Weights of a small mixture-of-experts language model, trained from scratch on English Wikipedia.
Experts: 3 picks a token, a sigmoid router, a shared expert of 128 neurons.
Training: 389M tokens, 6034 steps.
Below are experts of layer 10 (counted from 0) of a mixture-of-experts language model. Rows are named gate (a neuron's input weights, with its number), up (a neuron's input weights, with its number), down (a neuron's output weights, with its number) and show model dimensions 0-47. Each number is 128 + 32 x the weight over its row's rms, rounded and kept within 0 to 255. Numbers have three digits each.
Before each expert's rows: "gets" lists some tokens that make up at least twice as much of what it gets as of all text; "comes before" lists some tokens at least twice as common just after its tokens as in all text. This comes from a sample of Wikipedia text that the model never trained on. Tokens count by the router's weight.

# expert 26
gets: "\n\n", "==", "===", " ==", " ===", "===="
comes before: "\n", "\n\n", "==", "===", " ==", " ==="
gate0:090133125123020131103160107134130130128123142131133173178129157165141126148053141137100151152146115100178099151125150165099166196132123101144143
up0:120112127141176162094118109255151109095128145147148124127122158148094098031109140109108151150098128115134153122104161090126123124155098119110174
down0:088106064066103138091118113067100149088177062090155175142124112184143149192139121160082103124173141080152165152187108149177087086126201156131144
gate1:157169100176122132135176061143157129089106150096124104162157096123060130115087119162148131132139112117136153065117129074089096186164138098068158
up1:136101153124160152172113139144109086080108165128135121153104152068118118123171110113162127118130179138131146126127111111138061163089130169218156
down1:078109174057123053038176121155097173144086101084127101144123108079102095129184127143105101146094132120179099120055093113085104092124106180174138
gate2:077173087133141151097155121136129142092199092092125065163222197198158197173075168181111132170104068126127128093145041107124139163122161122066135
up2:082194128146171075126128109075133152100133141098162108140114132077143113173129194125147118116105151146176103087113144128110173091101201108136077
down2:091105173138071174123131175083162154166129182120119100141147155118161139175125141090146135148140112098158118147157150115123135109119115125102095
gate3:106140112137094133175103149157142113102151097131141180089111155058131119108139139126077117104133106155142146099104086172170117125134122180060126
up3:136166137154138162126093089086146109102105209124096159145086134091175129149137134087149127122204113158103098106211137124121073122176115153125137
down3:172103135119108135123106203073153134147122160115106134160101112078063137114157126138126123149068191112119126100119155156105135118101167141110091
gate4:098217145139123143128169072106105110132145144200152141108123092125139136162200176134148114123124142093136160156087084122136178181120123149171135
up4:106137098115130227126128110105174087178131130109151135147168149113136123094118090172164095120149051116127140121096097136135118193150080170120171
down4:168142138070067147124123093118154178120184090191172135104124190123126102134106049140077135106116195061181129151154161160066146163168116110095154
gate5:122094113110128126113163107156124121107147113147151157108168123131116147156078131093109151172139132080123123124183125126116121146088118117064127
up5:107073108127092182206104105060153181112137150176132121181092130121150141167086146089104133171138104089107164139191130155160121123108135170112183
down5:094062136190124169108128134100175119123140117079133156114185147135115112158132153126131149169144110151097093100107161142172092107101191094093108
gate6:073182091105148112121149142135150131092156188182163185048092160088088106148139208117155149092121159156155107098096090128112138075202155130179155
up6:043144165160122105122149108139073092157103153174152145060142094069114151049202117128102120161093138174160098119163144125110078102143119141028111
down6:107176137103092147137138162077107084145104139069180122132127093174115150098113165170201130166087156131104090070071131120104145148126094044142118
gate7:098178145168164128170193139174076101132163165169140129142153094143121138115111123088079153116051156158101175121126126116086172148102150134086173
up7:160167139111174155126157133128153187112092209106169189103072128150167116162096137109140141115108146076189158127112114128082170171124123149104119
down7:149148116154113100134101108072085106115099149081094126130109099162160119118191085110149106063154103174078112137160125046124127130158133146157159
gate8:118105220143121139108093137100110119069146140180148128094136080133102180123080134092138095143136115116135117143138126083117116151145140114085156
up8:140128183107144146132135125169123117062132201159212155151122163119133117191163087088179123056150130129120149156066087106086130146144113098164141
down8:120168114114148110094177085116142119110131153099126169140119105113128161150087125143173129102119154156143127134123125080155036109093147089135153
gate9:090190086155096214145147130095128182129170129090161098110097113140158185157061115093157107131136122135168108175148103123125131177110121096115077
up9:140093150117130161184101156119071167113172111162135109114079100167119093091116111181140151135139122112122027137094163151147089077128111125129088
down9:141138130112095242152137146143115128122088149127112226164100164158096106077193085093074105125160117140096112135126111112143176170100142074120144
gate10:195205136140162108128156158135132152145104074120152125096087092115132129094111114164158124131100123140174103080129145055150194179126144059076178
up10:191131132160173135092150193119097152101084115094124139121146066151086175108030117195130149109137126133125111133162147117073159191097088121063142
down10:121163132135138121116067134135075155095159138082116138109093153120087143142152148170164160203106143112131173084098156127166096162119119174107143
gate11:142074162108108139176196162152112096096092194166122123080116073088127164096120092115176216117127146114093139103109098098153094114180098158094122
up11:088119150100127185111116129139179139154116114130112121064100084161161089089121164128085157144099171105147079169089154123130195076094113157103083
down11:117117201131140132133129111057133150159150143129082171090167153118122144102056147143123118131242040133135162150167106098207156136128124115100090
gate12:170111126119167148164169157096110117149107135140178116099112138127143121130119115108156089083077101110132125129101103118118128088123059088100140
up12:120129071113067114112128169145022201108162161117141123119152142159161159116151166179144103140111183094164144082081110144154114115163104107140155
down12:112128149097125097132102129102194103117079094126073143134141104117088113143123077149165139082176093113079211181096137143122183132117120128115139
gate13:170106154109119082129162116169147114159130160108176149131160167127113089123139147140104163076150208104132135172162199120113139166156107122087092
up13:089113086113060164090172136099159123156181174115070131153073109131188089106190107097070121117105137124136169154099113158107080073081119117139085
down13:187129075134128114121126121065116140151065093126138120128128094115103090140112160104118114133129135168140110116166149110093132181101071137134156
gate14:120139053125102149154167132118111124122111132133134111115143102056163129085116132117154097168143094140106147175116069134149101121175123109114117
up14:130062121144083090155121113175197122141154172166152154102133140139115160140073182118128145119128148113075169136124139153089072152115120171125114
down14:078072124082136090109081140155033125179098140123113128084143107102121151098168115136121117186125167154120146119068113162121128086099136153167121
gate15:125141103097124118136098116105079103078098130144129128094128088125135158166113131149153144149104155131164091076097139164129132173117182103121184
up15:106140098143144094189097052095105087110086165071132137091088162151155122104106125124140167153179127150175131115064084162195078078139071147111147
down15:086130157160103150158125123104130182133148145079142106157128116092120107176121079098213107142136130137067084068080125184129111104113117079122138
gate16:082112111124115148089144087065217159145086153039046083163119107151119124131137108130119118186159072063114121125176117111181146081100119166100161
up16:071155112139108178090126104071132135142108148092061125167145125114086182131102108157108126170161099065135120115177137162168115121069123148075125
down16:153149117135136133136184180141124106098151133173176148151132136119162098121120120117125143106057197155153153118058140126098132128146096067141136
gate17:152094162093145146111114084165175150090111159135134174244115130122140084136142103165174165132156131117138141132117108191111136103147094172186150
up17:193122159078105118177135186184139133114146079167170139086125102036148121117131169162104131147087187140120128126107123121141150129149163173138156
down17:145125166132198105145096150178128130076090147114166142133090138160125128040135140080110183098178132114129153105093178113134123126109133199120164
gate18:150105102060155091155088113143124068107119124130101068161073132161162129127100145088144088107160088142149128104098098128113124147071120149150229
up18:152116165107193146111078109140145128085127195161135181105122164108128157054140128146101167151141101120094158118124087153118118150110119204152166
down18:112142147136099123067103083100126155109114194115109099176134151094137092111203164171120100160190116110089157131144115128132132167110170092119124
gate19:111103135108195123099199135108211180102129113097131171110110154135113089169153159079096134138095163166051152096149062086163133154105126128144147
up19:091174141116153133164102101137225125116143159097139111160147157077178094156151103184108174152136121178120131113106113191097101128155104095137118
down19:135099092077108141116103211136142112126175098162146170112103106140125082112125128142167107123107126103122187126142121100145120082146106152099167
gate20:056145193127138146119136132158203086057139173167124110113117069127134155132110086179133127138134117086088066128124126091139139107105126132159158
up20:106083154068138111151139172079124127216136149087102074183143110130125146109164145126124115207182073087134143141138076160174104106123101163224179
down20:078131073124182093121131074129158147177118148094159052175054088140155098111125112217081158175100180169147108133152104118121135111125172124119168
gate21:158113103088122106145114138142128154129125143099104117100105132145108184109076131131159135142136074087175114108164138155145182160118174081056080
up21:168115145157128152088136157136072162094179113114134116146118136137190164131168075118109146089165163157135171149143178107139120090140157103131138
down21:166129135116180190121132044089110081175140103145146101087164100147107150178142135143149125119113068127128154172131094148108139086138145113117164
gate22:122133085113075104131132136138110172099075042082148103197122151164132115134097182114111118161095097129097155157137096148115163122106158125133136
up22:118106130204130171138091193102166104152151142125085165095144125146124099138147152130124166122152148114155122107117184122109064115098125126195138
down22:155157131163121152072131157115129162156084146081147140087168127114172164106118176162113121106154120096067106102124104188157117175135114169165134
gate23:119107174121102167134176105180175090142125141172141120144140129140158187175131090089053133113156129121170108149081117118072069151116174080119144
up23:084185176092145114115125134192097150179152088183098140080110080086202160090167138124140094133167160153089058161134145152120086091156116140119121
down23:153237161093100077106096161093078148177134142101096025186135139114123135176105124123110123105103062109135120120140147152136131149161099112131125
gate24:138144202089057105109153134137103147151169111103142126136166135169105165039114125090104104115127139128129162189132098099113194139146166086198078
up24:134115118152161139132058169124130157097168107202195192087126149106061142167138106187108202117060125112107142108106150093103065167117133165096178
down24:121139129127105122142165170106157166166130027072152168139163073165111128142127145137109058098095093153079135112134126193151110069069093120120128
gate25:086138127103078106113121099156099142143118059129151128152118215155121140086108092145085157107127112146156167116109112178152057160147181128181121
up25:109168163170117095144200146157129171109130100139097154104084141076174121160150146158163119095161116145184153131167152145154092136092128108157125
down25:067072116134174146145125175109109106151174101147107106069096140106139148153140128113104146093191150151166152160127166103146159150164145117084158
gate26:077134121143132162190129108153121149148159122173158152135102157155137107112100146100108110108102140125167178188038110147128111141190113069181067
up26:125145097133095095142123089152197152081052105108109108134095156170156148086059162138155091090103133171135182106123082177111209188104139165123110
down26:101158101142099120123113207120164128179154130133181153124082105142052174096152174149118156107066105136143168150120104142136098082148127072154101
gate27:077174131164095115125084129093079117067095108117128102131115115099142157149106127140127137125139101152158120108134150113113114172168164045127165
up27:120171118147146149137171121174090130132135187099149130072139125136117120118185103093114105125138106076096142112103143101116132105142130141130180
down27:161161097148091148145108118107080135092082137122132146103059092146177099111150166090132134129116175087125110156170152169160172125167117136101163

# expert 0
gets: ".", "s.", "\n\n", ").", "\".", "000"
comes before: "\n\n", ".", " The", ",", " and", " He"
gate0:107135117111217110056125103099135120099087124072174135148099153129152096114097212168175062152127046102104138073114139090107070129118066176089168
up0:107091190178105116132110146082096145128118195127161175145158165142144079138140135122137120118149140120107158151132089093094089087178173086159152
down0:118153176061145137213098104141098147165131063164027162145091115140142124183142119121107125106101069131144146120176107123124106119129124170134067
gate1:171173102109112146082078180193098126160091118093153112127091167062116124131175094190117129098159130128108168178096190178148137164146127094128083
up1:146177181102140113107103116109091146164137138105153132132107146118180077149093079159134126145113188124110152108141089116164149126121116147090097
down1:132168160129129098117115176128168117085126135128137146159088151139135107139129091129148137146108132170136103087183152185092070109106155166134148
gate2:072133101115149099140120080170094129126125174140073114122096159208150132173122178106105091137111110131097112153091103156155113078146119155098173
up2:185133126086134124124124127117151109202095108148123154119095085110119080162099176124191113162085165181109038107140144108147158142083122157103087
down2:157143197125073186182126130162149120128098093177185098140168143080121118076126090116098120137196091079123127132152192160143160118114137130187124
gate3:128120130082119161134134141098164136126123136039171126137152110117126082126168171114108142110125106163115181206172134215160162112086073103146102
up3:172134166169138160087126081132099148115104194133129116094169140131180099119078232158148150151162144177063146041136123081086134151118091093121081
down3:143138136080087130116150142121103134119074186130129099132135099199122190097147131083156117101186122126109079068110115109148128193110131070118064
gate4:129103100137136165104161160132170140120135121157150147194096158143121185109118173166123107118186081157095197123080126068132143105177105123155193
up4:173094125126092177110103185111147125120098100124121092135149063118149140137089118090138156099126133169149073094105134203124136126093128128068084
down4:068073158126131133088164128141189137163089149098116063072170106128179097149131103065105131129118077069086113064139126157103107112058140071215093
gate5:152141167115124121121131190122133125104152097168147157075142137112072135114163175126102110149112125081113163126133068092068084114124152096229055
up5:070138116085104116164138130125148170108153159127188075176143085143168177135091125122136137092091109147059114115057122119132104104143167111086163
down5:109151103141137127132152105097090115134087116115165142143095080104156142086190149117094159084119125142161110093154140133143101195084181121094141
gate6:131082155103152105085184053073151131176146143077116090102077132149149122132103150094073170105128124145163210120102127129140177197204060103138191
up6:165144235138156089140099167183127177110170158117147184168107102109172141096141167147096150105085119120128127139168088140181117106089153132138149
down6:104120058154105170189115106122147138159153114129140134065046105157137071176085210104137147175120153130132102099111106065131157146142134060072114
gate7:127127071122145171172129136129059107105074109165107116110083094173137129186174128145103110101126175110107121099126150086130089152121132127107129
up7:154148230098157123142076100132164122089118127048102159146090157118163167100151071140212124120213132143154059162115129099060105123070126120121115
down7:081130094153197136164110165161140136125169106126196119203092073128085125088062083140120121124147152070155186136111113104156155212139158126146118
gate8:157112171097156170175148148160086141114141163150202127139078104157143088156108057176137106123120133087101081098119161095145132112110078127089124
up8:081165145072169079115152113174102135134179158122142101105133113080158123087171098142141149128115114125103118104044117161145153144134127092143139
down8:066121114110123133169089131156155123168097102130106176092193108078178181129139124107183105092102143115138095112145090085108150124104104117100186
gate9:113119145089146088132128067107182110054083159087102094097150127125135119138121167152135144146175157119152161098111122186111153173184172152138165
up9:083149042179177088144086133197085123179135107120138125112055154159150087115130102099110136131117123142119122131133150154158133146137062090148111
down9:137141091123103150173131129145125108150137158125114159166113116144133140109099119145090138140119123093118107090056103196115152158158114122120068
gate10:170198138081068127127153134074134168120161116129146158053148146117141141119087139134093118138170125101186121046143151147056128154039188120129132
up10:171143181131122136144134120099110082102076148114149195147106107154117114130099098109123150153183163157116151083090144187112090098149186101063159
down10:169164084144048127135095168123176125137196157092159112050151113142097165142133113165146124115139164113160153110165124125101175176105102119121169
gate11:117123142133161067168162073165083108082090166106155108094106084147173093166106186167137107096102116129134136144194088206106132096128061144120112
up11:130128151127125177096095156120132086104095097138126101124069117177168120142109142110103217075120147082132101126117173117135127162154116159140126
down11:101145133129143217114149136049113129088127137123159106117145120123168143110158098151170057165119173117110117137140138179169133125148150102134148
gate12:118135132147126151174106119117131095144101194090131109118125094169120175190145130071043100168099119087153145150153144188133133124111138100188178
up12:121096141114095139113100142110154127115135106106171110102106093140117185111144152076054108133162117096136153139104136137125188161100154148118175
down12:073132082161160160163085156161152094118123118090074174164152107107138121161121118100157145129165121082116061114155122148153126173108104111108155
gate13:061092132139157136138137087096125166129087165180136115114135189188168057107091183137146067126192100163061096112083163124166088118131156156164127
up13:135185095138110053139127163098113084146086092068135099155106110134150120164158124120158095098094148141093169153149177222100112137101106151170161
down13:119130112176167181130137158149172077086096126144135108112163105098104102115194096174198126151145189139150178113158148171149170131107150120130152
gate14:116140131090142167181116138119069103166119153120165142124160150086168138068164169131100071168084161177125112133107169149171151117128122140109147
up14:145080115078110152111133134179123101086138104154149166132140137095186082143183154112106126159116111125110155105171140107166158131114151176160151
down14:132129115132100173173133107149113078097149139115118151141131155126120166143118107145126121134094082191147128163155140086103069120125107145134152
gate15:179151194110162114197153069089045158225153152105103087115133122077159080103168117167131121136175125092094178120114145148139126136129140091095106
up15:136211145057114151135147071153107124170192119144086099131126128085112124105127065129203119122133145143137094115139146127123079168133054129099083
down15:117097105129106165081095160136090083114116139151148195125076113125114180138117120080117116082140190109167118109125101166116078179122153110122128
gate16:126123126134144150132156151112176108084079159135116176127069106085085189145122122115105106123248138089123121091073095174108098093141134132156075
up16:120122198127145165171106117119076115153123173132122155090139149192140101111136178114027125143066119086141151151118138068180103098103207189118150
down16:169149094144127098130145104143110096082146126134171141182095098084157132155125160121176131132121155183117154181166123105144131117177166113131189
gate17:143158160196111143102132059113048114143179096148109141091123153161127102111134130103111124160129166079152128122124094065113156091091118064136119
up17:096100140067178120134119144134112111145122087149114118113138113108079116156149138084151113141096167135130165125106179123130143141112131113105138
down17:118140168155076102133186152078095198146084161110115117173080105122149136128118113082137149145151141164056150107113138160127135115155104132117126
gate18:078155119086114145123129140098140184159185160135129118157119082128138114138143107155112091103119068161184126205102116188079130165146083123102091
up18:131100119074171138127156146133082110137143116095131129128155103174052134119134112151088123083063120129177178109110205031118086144126104136064153
down18:146082067092165174073147169086134117135176096106145105126113110090127099115150132167107132154099127159151142084122126126122091136149128171137146
gate19:149116140079103187064118070159142166118153128101141154136168117148139185050176072096154140119175118123135129175143097109162120088183117158162119
up19:146114144179121155123106120100156149135091142088100130147137124234090121129141157094113118146167138145125171173129110161124145119201093070125132
down19:155135120115134124113138121176095064165110080132055143097144099130137090135126076133092107173165166152184103175132100132108117131179146143116115
gate20:067142121103114186141066186164090129146162144165152098148170137132152069073119136127113106143116127064073083187146118082145094133105083089218118
up20:115137106136109071114194112209082173106111119174172142172115096112132112177169140144224175090122154072099168038104133146099104143148147124107115
down20:095108168076139100098162182151147177119130117146187122151128104124100131106102090117148128088147114092101163135174120123119116137175125166154144
gate21:129164158221051094127151174134106127171057129177137085178075162098130124133122131084087156121188059082153135101079120137167141159170163125151124
up21:154106118148126127144115139175104092116148174149144152161109114144111212125146117094211153162159090157103107143106121144139088067144093093156166
down21:103112154111193147160156125081170106132088131125099117098137149143133124114064122151116151113134106180162140129085156080140162043096182105117141
gate22:118145108115087115122148208180084081143151101105172155094176084118148077133122096124160125123088165150093092154112143147102136167084199093134123
up22:166097119132107151090112152154146147150127132190109116131089142131174092116150136122087073124121045157132128158112110134145118150136178133066090
down22:114103150099116123114121145143150148120098129107121183147078132121146109129173108158105128099147099104089159137127074115130119133140143180119096
gate23:123043125124171141145146071191098175119090135073179151129165129140167120148148150120175072114149118087120124110096100082055101099147119080193131
up23:105178154135098131126141099131199129169083112147120140109174158124081085086061078137096117204164119103105042110106121163079144153175093115162105
down23:120180096109086191081065161114149016112110157152119133110078151176125144081148134123095105124077120082124145119039129104126135150119074077121164
gate24:134106118109077149122105177146095109058070141171160128135118201102161163153166145113099171097118142099107111136068077104161079112080159105140146
up24:115111094103106160098147134151143159115116139058141114068132093157100170093130145180112143112137075120102196115147143104064123172139179163116119
down24:178154132017070134205093162140134111100146140154255105141078121103106101109156158102114122110142153127102144131177132107133159106100142079164065
gate25:108166074126101115139119110098102105140118135178091102175115109142124080185088123140156148207108090159169155105217074141124122119202151142178166
up25:153167119110120141118112119103174159166162142097190094145105136171168114067132114130118112123115124097124130093108140185160121091105156142090127
down25:129117104134134120167089119131150124121108191114206201096154165106171140120135102107194103144137219101066160126126061130117064124133139108094108
gate26:064083116098193089102132100049121154189131142111087168114109134116137115116077172077088130133164064141163087067086114091104088143124123140101123
up26:165106122132221105111141128074205174192107174161147137110121108093122114126109163132096120108152146165083122078140117139105124175129153190128130
down26:045129137120106134141138120112124122156159150113105091101101145134200066157167115036136119137136112135131148110120114155113103110146098144158082
gate27:089115129099083137163144121151132148155118149106106056109173150173152147152128233109090098120097143099133191104099117117070191156134110111106125
up27:072129137146101105135094130162179151132095142087131152117091079154056159098142119111129171086161118118103154139063009193064129141117130158145139
down27:128127144160088085078148099117104166043119129100139129116111167175160172126136143158088100128131122122097053132130139169133124151168149088084186

# expert 19
gets: " | ", ", ", "–", " in ", "| ", " "
comes before: "1", "2", "0", "3", "4", "6"
gate0:157168167140143162095188155152122105137130161129136132148167071167108156113132131133151131111126182073155083080041150126127157155084147103118176
up0:155148130131108126121170157101063178073158063112141143106138141185165145159104171100103075195096147079108145146123116120164145080145126054128085
down0:121107089138115168095146145088120106168122115146111197111139123176093162091154099077137101152161126129198162091122109137086120097095174111100079
gate1:081142106128121179073081070144125110099189127132165087132119099122120159113072119104116141126142090097131201110150187095114093172174104098123159
up1:124175101125106100129128066148175090127155127160162088103120110126086121109140081153079120133171110103171112103075137109088094118136134064110097
down1:135100087150160134142130063124067101135130178094174137117131122116142159121170111176137162158089081102174125114135112097130058140148086171086037
gate2:069145159122148134131138075091168119121082126167150126137086132150180090153115144143082088150145148131120056176076089151156117105145133160117172
up2:113086121095128173166121143169142175120132106063102098148159114102135151088088096099176118141135090112132197114108111094113104110125136132103116
down2:123165171148141190154160147152131123073155126135138145116139130137164129151093123132126155126196108148107100123115135107079098140122150138120090
gate3:084093180110163176120150095118096096137098126108130207161104107184098126100130153182090123126103125114101191151119064170165120133161184120101142
up3:112119175143197135145222072128114168125140137149132123164140127113135144162107195112166102100123134118113183169136122097106126111155136158107164
down3:100087100109179180097063171206110130110142184149106105131095127184154098156128146090182105154066201121085121126165132129119083154176084165134102
gate4:098121149128110154163098122085102175171111061161074112112169149117150141110091170126081160088141166186108174156068081110199114138200135088162105
up4:148168129155189070162173092105105136124104063113100071149119134095164092136065155133093164147117164166157155084089142155163163157119148055130055
down4:084099081135139132113165140119122173125114132110161163146118111160162096205178126087134105153094152094143134135169167124115125179108125162083128
gate5:181063101110147153119136142033067127166075113121093181185095149178151162164150169151089166102122135146160141134144155111114119113121102086161154
up5:135133139082142114151137099140137141185127179091116095199127129096148105135080100132176109129119173087139151127102126153149117164097151123174099
down5:112146139150117167137146111110187104126111125172109100178171109105122138097175074082080080161163163160127155114121107146121096149107128140140126
gate6:149135109158091092138138153134129184144125133111147112138146107125088120104138134145130114139117180178119117061149144098182117193149137060109112
up6:162147137105150133146097138086169106190146133152111140126171191142146163148106136146098152119156117107172140076113080108148116180084132197133153
down6:074151170066168113128123115138138129162110163144092100065137152109129093148082119156140132102090140168106138155180109103100118083148137110120094
gate7:113111152134133111166095075107146103102122165134166158199087077112127182127151138164120121167133133070088093113051090132121084170150138168161169
up7:147192133132124158124138137157098105155110136124162066143156136114171121131176152195101089113133166105069138104098103117147118172155076097096108
down7:149105165105153154117148116163069134129151116109158155100178148119090141116081109102177124108145148067124128110144171135139166145084138100129156
gate8:186148130138121112118217091162090152110077154152165116135120137146140106118119134163167110120141136091141096134160127156103150102113092132106158
up8:103135150168156094186135129165124096111105153121138109173128171114065104159140106131120027143092122113130109099183174144105143077082086138101174
down8:117167132159152083129076098103159122181102097085110066139088153126149159199175091192114115175090101146128106113136195143114105081134153167146133
gate9:138170113156122108069066194127134147107153145117119144136145170197123118123111191079127132151157171090091145091181126134085170139176131077146128
up9:069065110135148138092161165110090144147137107162093080128109134167115156083191131061074117054077143110152101129092145104098178106198083079156111
down9:114143131114153090105149166111183082109108155102174145152148089165115122158138112179060134137158110104164145061116129114075145127087225130139113
gate10:114084105171104095049141130155065118122093086157145084087129097140134128112117158133081155108123099122135167162143104101100139137155148102133097
up10:141125147166156173125104146124163104098098123175093141114171137144144095139128136133130170123117136110112056153161176106111163129046071135088090
down10:145124120089153131132153118103104105115085137065140108169099100161110103120166126171117125123115136142185079125130109155140209117124114127121108
gate11:157090117150072151061139119112151166118155154139097132127114084114135141096183128187154104175188106141177146097151171097110186122177168113099101
up11:095106182137113115125113128148148175164125119092099102169150076183147111121116166180084135155134086065130114152117139123153129119206099097156178
down11:132124118107122140145153139161125137132081075094168160112174099141149125110186101188150168126125091067160124124184143114138069121109125183150171
gate12:169123221155168117114119071115127113157110097123147160138047127185166104135065057159093112103192158128115125089088087093127107109163150074115168
up12:207104101112071183072079114112156149130098148137107136172143149159099128094124149167102122103156153131194109165109140125118100108132112144109119
down12:144118148111133128140072140149127096077116179169106107151109125093133153177159132104097138075087126141141114160101157120109123129105166112100091
gate13:108172107217110128161179160086135124150135123137205140121140144165099116123128189145096124126120121104079178080107175160097102105086129132143101
up13:096134169105128104131208138102064135088038145127141146131163151183155172126117160137070079162100095117119131110076176148164142196105144089207129
down13:126132091145136090167141197204143091118068134203101166146165133106131114116179147138145160151148149158100145141117134120124144195147153164126152
gate14:115068190119172132091100108115132088120131068134085151095128152176083128119176090082090103124122122129197070137076083129146105128158153153130093
up14:136134147103122130127137141178152124129113190089139081162091215126159087153120116140156104122172114134174125144093115147147123169128183109131111
down14:150099134097122117102097181127119140123147160091127087164110147153180100147151155086107126121094050107117179202122138103120117162184104162139124
gate15:173162142124087204124137139102070102149130080108128188078110110063151114112128157121147130082142098124163121119074125103143097191157103095110085
up15:141165175194135119163177107126084149115106120097129122192176145102123153178109137172154097126134069136186092111087129117169182152141132146106106
down15:211149118139140090137149134131165137116116103128166136102188142092166120128148108170119097137125128147169169130140097158176089156110129094155226
gate16:119073115136143159113050081122173127128113114115094090123154120105172149093178175103129112139126184145167081148119072121100137163177107099168151
up16:110156121150104110145123095086132159130139160141118117142120190100142153106121179087128092128120031118127195093113134163081140108099131171068111
down16:150077150127128103182155084156107085119125181143163143128135119079134175121118109109134169064131031076156112135109101188071092129188124097140127
gate17:151124142101126115130119077197091109130105123089142110099115156102193150110159162107121079105103125128088153116056148110124151165148130134089162
up17:139092108167159130096151143065106128093151073171159144197128187141144152168144120132083129149124097116131168085174193097135104126153078109104153
down17:141121156090077091118125145085078136108075140140154060158142075175171094094126145116089122161124124148107162185156152110152139068144180141173112
gate18:107121134128129100159152104124051100152112144102110084140113103148150125102050112173109147140146085140140156164086170212143085104131110108119171
up18:154109145108118089093137150115199168154226174155172119146117139113081131179102131090140137120134096168140128135139090140074155092145161033168100
down18:171113088141063142056055128161070121101091092144113127101126140089107102119124068153093152131080105082118131096146183142122156136119159125121174
gate19:113155159125126081143080123096048089152086116090122129137171085102114096083146149107130129111120096111137135098114132136107063159137160123158120
up19:192101199088112100149166141113095114124092122098118183100096127158102176088145115204112105148173117114122146118148100126168151128130090119120142
down19:103163060168184113103131157059165072126119063148133083158106180047108111164123119085173130131147160186134155124143130120146117148093124118174119
gate20:131138168090185153090149110101112111078109132101169140097162100070201136166067169109102149141095138126187138180088153099103130161114126104113154
up20:104147076116146159079054134156150066121129093131117159120140106154134142146136179124159060176171109197139132132140146117136137125114166131208077
down20:129183139127162109205091083138120107134151132175160200110104171213089175115110130132088167064097122134143128159171208143118117165166137146076100
gate21:125121113145156080061145136171101137157136121129129112192190108061147124138080163110137103145112110096105162136120136131078165104198150100159103
up21:118097155190143147107140156146138146073142138136142163124135114131147153124146119099169149115145105145095115129140096159152225130161136152089142
down21:176095098124143131107168176191138108112167146118136157092088138068075113116181103118131171096156150145129095164158119112178131066136147102096184
gate22:179164167138138145133174119119119081138077086143139089174105125154138174185070164101105192124116128146177183099132164121119066150133110152134087
up22:102116118127138142117156114062057123194093093122104131143115185147135132138133188157103118128093126136131107131142140077121102106117113147177136
down22:139092165133170104142127095173148204129124037114135132126191099120128155135119092158186166138129097131201176145105126087166097140115106108161132
gate23:143111095117121136113131148124101139122146151135157187097199115177119129165158116124124164109153120082112168138127078114159174175104086157115164
up23:133125126171126117190141169111091090155143126168099114164112097109133153145092097140107089077078133211181193132076094131139103139173132111107121
down23:088110140053170119095061102088070070131133142046169117170138125183099112164117082155136112123103121184093125089120087096139158110145056084161189
gate24:187073193152128125111152106129076124084113117136124147057155093155121090106093105113131099098116105118146161129176094060120113121109079126123085
up24:151088187171106128106183140097116184158101121159139089111132104131117112130101106186124160174146071141092114042180149125160171045135120129139145
down24:144122132182174106162141143138119138071088034129115091119104057102162079095111117114138109138113152190172142148104096236147129115082137163122086
gate25:117181183096191162110154169166116132170112157118136112118104079077153107164117143117153084125067125098108198161150118110148162135141170112132164
up25:140123155162127124147130092144160073095070138131087163111142117148136173112199167136134138100174142127146071179069129147151129098152130130154176
down25:110167102149119116184106143093135127150111108109109143132131054128123063098200126123151116157152128141075103192146147130126098059129143173074152
gate26:121062093085172149163116108165138137177115156116082115107121086158096132164071114076129169136122124135154128085156152098141106182118086087136112
up26:079155210115121076169108099128127120097147055158139124162133154165115119127105118171118127129089097114127080116104129098124154114235160125155123
down26:131109125118109074166111180160131101075069105081136123110115142179094133182118164140091153140143174112154052119133124148111155158127141138134152
gate27:120158192109101110083175150147151140169065157069211141141127111161121100104067155168101151159138071143166135111071089120127130152157126122133134
up27:095103093143143174104122088166089137129115118087122084147091161145170127126126110142128158157132107100144118118165129169173142144060081141107124
down27:204112173076092176127115173116113117132142128135136158061167094169129161121109106136042148130151094061086084123118167178146100126134135110115143